Below are experts of layer 4 (counted from 0) of a mixture-of-experts language model. Rows are named router (the router's row for the expert), gate (a neuron's input weights, with its number), up (a neuron's input weights, with its number), down (a neuron's output weights, with its number) and show model dimensions 0-95. Each number is 128 + 32 x the weight over its row's rms, rounded and kept within 0 to 255. Numbers have three digits each.
After each expert's rows: "comes before" lists some tokens at least twice as common just after its tokens as in all text. This comes from a sample of Wikipedia text that the model never trained on. Tokens count by the router's weight.

# expert 29
router:110118174094139131172098131145146063104091154115098144173202084193091098123155129152119116124093119117086115106116165171050113106153073157159143141163124165097161194139137127121115103135099170096183106119103153103122171137122121171094075141139135126089159125091129097129065150156111164126
gate0:138102086141126154168097121092185197201130166107124120101136105142187126116144117169103131089131110109171184197132142175111165142154124156103119105124127121083091159079176179119145157154095121176170146140117143158160113082132191172123115175155149110147166206128148163168089098167134122122
up0:116121104118148125148119114156097179119122168101116125109142118114125134138153111093114152137190140169136139169150149141161146145072171075147182084138142100098101059172112096151124101153051157137158126085127082081102082164125158120110110161077159153074113134131145136099111146051135100142
down0:105125153147149169100131145136130092146011126059137107142144170166160151109146089138118142052161157058172181100100114166165119069110144123105063116086127115122054099135163151174123117120113091131144143137176080135169122142133157095114140091137154151160142131083081166084134114135118137131
comes before: "20", "19", "1", "0", "2", "3"

# expert 21
router:117070165079197120160097173109096104190063133088118132159164112157135214109125128126133075145146134093087134118135183123106068147156089148136196111120165107138097145148100177117082132149115086119175134046151166071123153126137100181117095079103175098091153107108145154134114152147106131146
gate7:117127112171146197119122182079148161176129124100154138160163138151094147113161132171123070075147066065153152139172185165158130146132119107081136183148095102094127173180137137168111117182165140173079140167129128126106117183124127144176114050102139090146106088132156138141112134191129138167
up7:160101143162150134133036117141141128150117099110090120214106105113148164066182124115106143115099069117148131161135111131139082155095150095122141177168081108080096124151125158121145091104111113137136149159164109175127140167131157111148134070058109135103154151183158100088147132150152127159
down7:131152129171104096139171113086135132094132145118098148143092141114138170099176145109099135126108085146097091180087096122113099159167072103130142130086134095131114174070124131183114088158128090139091153099116151126082160150155137104104090126102085103095134163155135138127166125078145162112
comes before: ",", " of", " and", "'s", " in", "\n"

# expert 24
router:124086189103155074179172132180099059131104129110160134160152070120157162083113129192095156079111165118139133124129144148129102126130126151172217130171136168124154178117069158129125164131099141148151122092114156089155154099130092144101136130137141107117171154105160162140119174093128116153
gate0:109136082149103125108154087176143109156147097132124165140144183127075054081117145100092151120162154105095164107118145164179146125137131100114159112125166139112145144125126146085089138142118166135121099067089169135123127163141129163044145120106064117101143093108168146076099108110122078188
up0:145164140133139140146112166094091152087046157169166105064138110121145147181125124114144132147148143125197134204110164139163108173132139175137130192155092115161130128084135120180129084113100114148114161070149155092113147105104144169136113111107139095176120129076145105172190182155153117066
down0:045100121148108104154114070133069132188103136133126156118084154154113125120085099117166114153156129191113143139132152129185124130073067137159092155120161161125137156094136146105074134131132121136125107081184159158122191096118146105119152066168150133109117094162146150170092094157091086138
comes before: " a", " the", " in", " to", " an", " been"

# expert 1
router:130089132154181099128165127163087080182055196131106181136143105155105092103151151104071101110091134130111130131126142106109114117092085175113129173151122130103157109149122137104131153162116091113107132077132135120183135173123086164116110121105139095133114158187127174145042169112086165174
gate0:102152136046141078115126082120097123151131097134130136119103140131126210141158127080144115112142123123110137136115184151129154122115125065105156153049085118085124029183100101082083120141037100165124113125129114129114143142169117166114099160141145091134134162109143175129110136142095133175
up0:086139122050139129133172179091068130061162151154124167148128117138071187084173126142184122068157174139121127136132143170104107140114096087081141145070062131117185114146101119045140098154108138092145121203113111161114134137140120155156147120156115106091131135121136177166091148176150130128
down0:150125171111117109079111173066152128106092169151091136122052136146073106075144185123136090100153142149115143160167138095113157119147169091106104067128088109154149136137088165127164091045147099119174134113114124098100194111155093135181130128173136126148128132122132078115101088106154153130
comes before: "|", "-", " ", "=", "==", "==="

# expert 22
router:152106174060153132143097184199104130144073208137165110195095100156114169106103097157072090129096124111109143114113191095106152168125092143111151113134130141156123179123116131095148101182122131057085120105110161140152174108184122141081114125084148103136166122145146141114128141150115154107
gate0:166180127087183140142163140082166097086147128131101143113130148160152163134125173122136181157031098137083214103080102150189110147167068127114139180136101162185124150124059174100111099074196148150132176157154083120157162120108152129164098160175140113114133093160150134130100115138074162132
up0:072072150140133130158066191126108149129077067110126145139127118131148087124157170114110137137145155066208132101114107167104086096191122072053162123167125141103116115169150102159146137149081120181114155103142143151114129155131168177145192179092076130156129165110158189125140170103086138160
down0:077152156112080090121128126075103116123165121126134113153146162115090097153131126151138097107127098116062127118104159147118161067135112146077110073120118105149076168095125138130159090086122171117128157110136094084068135170172115128128171108159091144038133142123108113131127116114122068170
comes before: " ", " and", " the", " he", " which", " but"

# expert 6
router:110117144087167135139103147211084084130076176063110124148150115136128188068137127106166118103112156142108118113127188096058143101137115151100177121141100143094093124134039145119047138122156101128142148089086150147101139145106094153140110088097150086133157108114146153112121120134150169164
gate0:079111137075148110144152151046142183084120144075149119168092115137102157128121152119102117091194153145148116177102087120114066087170151109146129109128087158091121116195094098110139127125104156130080153107095096110141112123137152132080137180134083137070142035131104181157115119119111189132
up0:100057055107137109153146144113132100097126113106147149112074108158103182131165137135152103104152115121093091146164124143114110140151154127160174154109095116130181149100142142243115160126143156096140160069109103155127059144148173165173205161147111158091120147137122165110094111100182111115
down0:143173154135168141112112125145126132139172149083110089153086146107139114145103067139162099115153119171104163159104132127117164174112173055070143134135157151161139116087131121132122110164073131129145138086166132112117094093077093066153125050125132163138186149095135142103127117144148074172
comes before: " The", "==", "-", " In", " He", "The"

# expert 23
router:094078171099159132141129145181094118195121166108168063139148077158145124113151162129101101083103150144123094103137140175076149135130078153113155124111144086107158157196090154150111095175132112155138162062082161133161113127138086170119077100102190080146137104105189174099086149145104149164
gate0:182102128094114075185060117156094140194133076141095137098146123191103091169142132151123154098129137094152119116186109105136111135113156123179075140116156161154214153212162159140144151155109145165186086099088089126161150170197125099150071053123140150102124084098164098170108111168161136138
up0:077100113108115138123135117190142135187194110103088111169131101146113104137134091106110148100122157077159114170162103121146161139167130110101098159094170073125152110170121150144099104156141121137161040144160130109136131127203091074099101113109128104123068079126124091177106150160168137115
down0:091121140161143159147162175148142107162159099211140089057166102155129164124083123054200121172160137114146143131172149122050158149142119129055118157117128081137088078124137106144139138147122172056135131090132150152163083135132133094134090069117159138113170125091142113104136094186189152107
comes before: " |", ";", ".", "A", "S", "–"

# expert 31
router:116122130140107095136109191120090089125129104091154080168126099186131146072076131194109123111105133113148023088140133170132131103179090160135169105083117102150152129172116148164111142138120090123124112099089160194143133128140125100092120127077154130127170107157122141075082182107118132205
gate7:113115106157123124126149159150116135143076115106141104115178141185122140095141150139099113162117122125156165125131155095096125124197038190175146113151114217104105133155181155165124096096175128108117149088100144146108120151175132165146144152196124168151160073096120058106116158146169105125
up7:140146132177088168095084123153148117144103121082122139150132175155108102112103120137135137135153153191115102107159123103164144165159119132131135117142162167127098098088175198154127089099156151108119132097109172199136165156131117181094105130200118114141106146068078085083149104181141123097
down7:141136104102089087113160143158109142107114144164158088105139152098102169146122106095167139142157166121102175082138134110143159117068141197132109112095141098137117187105142146109095192081135222109088065123120149146132209121173154120123148092120148115130114161169188105184089109173068151160
comes before: " ", " —", " S", " M", " N", " D"

# expert 3
router:113089134142137060173134173171112090141087144162132067178136103112113116079194111122125119118102164125104129106139188083114098167116107163100159152216130096102097167131101141106053103162123135111119162062052146129110170119131114147130083132133182125135152141125132116157115177170081132164
gate0:102172084119086175141113166113087149127140151117114085123102127163087154160108139172165128136107141156158168123129181138151117173225141103107139091152141090169128070126156035110146124138144092132096130119144177122176149048133130113121127192161136093145203138101151127109167160088071129098
up0:075175139126117196164153170129078159119133123047098095137121111114072187126163130184154134118156100127119163097133186168142113164222110097093170107132146097148142052134171035143086111150108120091078129104133161107136140051114140120127143212152140105108159150114151105130144149094090163096
down0:132154095135094133150157136137171097173128147140126099081075113125134099113130059133113148131105100123184175149132126095100105141116142126135148139172109159105125134091167111126105122130147108133122144052125106162150208171148152151164104140155133079114116110071129095225100060115076142091
comes before: " |", ".", ",", "–", "0", "%"

# expert 19
router:070138172132110126151122187157121095114080099103124084103132091111058116078174126122092114103115154158093082103158147163134152120120114175098202125136141144164149125149100125127159129115162124078148167096168173115159098080108132131061100097092192094133141152084179122128134137128118135181
gate0:087143163134142065108122139123104139110154126109145134116113166124128138180115113125081130121154186148035107138146136122126190129144129170103115173110160126115167096191127135168125128146109131127081109109183102136121115101132143101174145120137075170111072114096098116161110141080190161121
up0:133173148107118090138170138093153151100120111129051155144143150080066154153121163181134145109118116118037152116092137109157107092096101115127104106136065069167147172101045148133209091113075129092125178119036140085120118140081147140142121108115139191095103150097099138152120095110174141160
down0:116094058094088118113123165139160132141147135136105049106113159098128127125175171159147188107127148131126173172163140140143130075125077136130118095074142087112128155129082174122179152110138100130094132146090078125128132080179110149123204089112125144163134144163112077172134110167133175131
comes before: " of", "s", "ed", ",", "ing", " in"

# expert 14
router:179111128112122067140112200182122094144122145081132086139144055151167157125139105138097154083107135131134105110137180138109146117202119191105193140155119114107196122128126114143111127137115093089150112133120137097177200111176080160049137122127141112120132064129169134165116150139151127125
gate0:157146152138142134144135154152180150139054119089061162171150150127109123122111148096161138099140120141127155106127099122111131072154120098096155137167125128071143142105100099084137126170008146070096115124099130095140153158104147137106133116068080101124089069173103104112076126105127103127
up0:145130149127144182207130133114146063134162130153099126167168149107078107108130139070111168162139115087154165133219148159171150166097128127099083170074115092129140156132119144090180127202112170112118055092133166071139133115090073105167124143113125124103142156165168181147178133116178097176
down0:104079145104128168082157139103124139111095138127098119149143137070067067149145135165117158177089171139119103145129136168170133139170104136144078124074086107101173143154107058134132097118173102138110141147132048192139105103138117149117141159138125132191131133071115137114078097155149116136
comes before: " to", " in", ":", " by", " of", ","

# expert 5
router:095095112084131084166164116183113073177093138134111072124136076153138199092139171147096107113116116132129128111116163125113194131141065164109138142140167090153117147135159153048103095139102166190154152165118151089140160090132096123075111142119176079172162148148104191150124156120122134150
gate0:070125126175138127111080152126085117143135130176118133127163114196106143128134128181166133113181098139112130150156158149167155044084126048108091100094081127127192154113126175150134077128121142108083158109119136148088134172081091159086050112074147108124061081084119107166126105132155177117
up0:114133176120137158145138131127179156085137166102118169210145080150148132157086097065132158172081134132111149095170109080108146180181160130132110135181119118099131137138100085195148108084124102136128094165143092171117096124203132097147141117199144077159191123164161117145106151118168057166
down0:161158118149129100150122146113183067121105098116112183149205116150085170108119133161150172121121081115072109150143106123121104132161112131136142099087130053124130178171106111142124114105156174087062206146087088109077107154107129159182049149109186095154147054123130138110128153117149133197
comes before: " the", " a", " his", " be", " its", " an"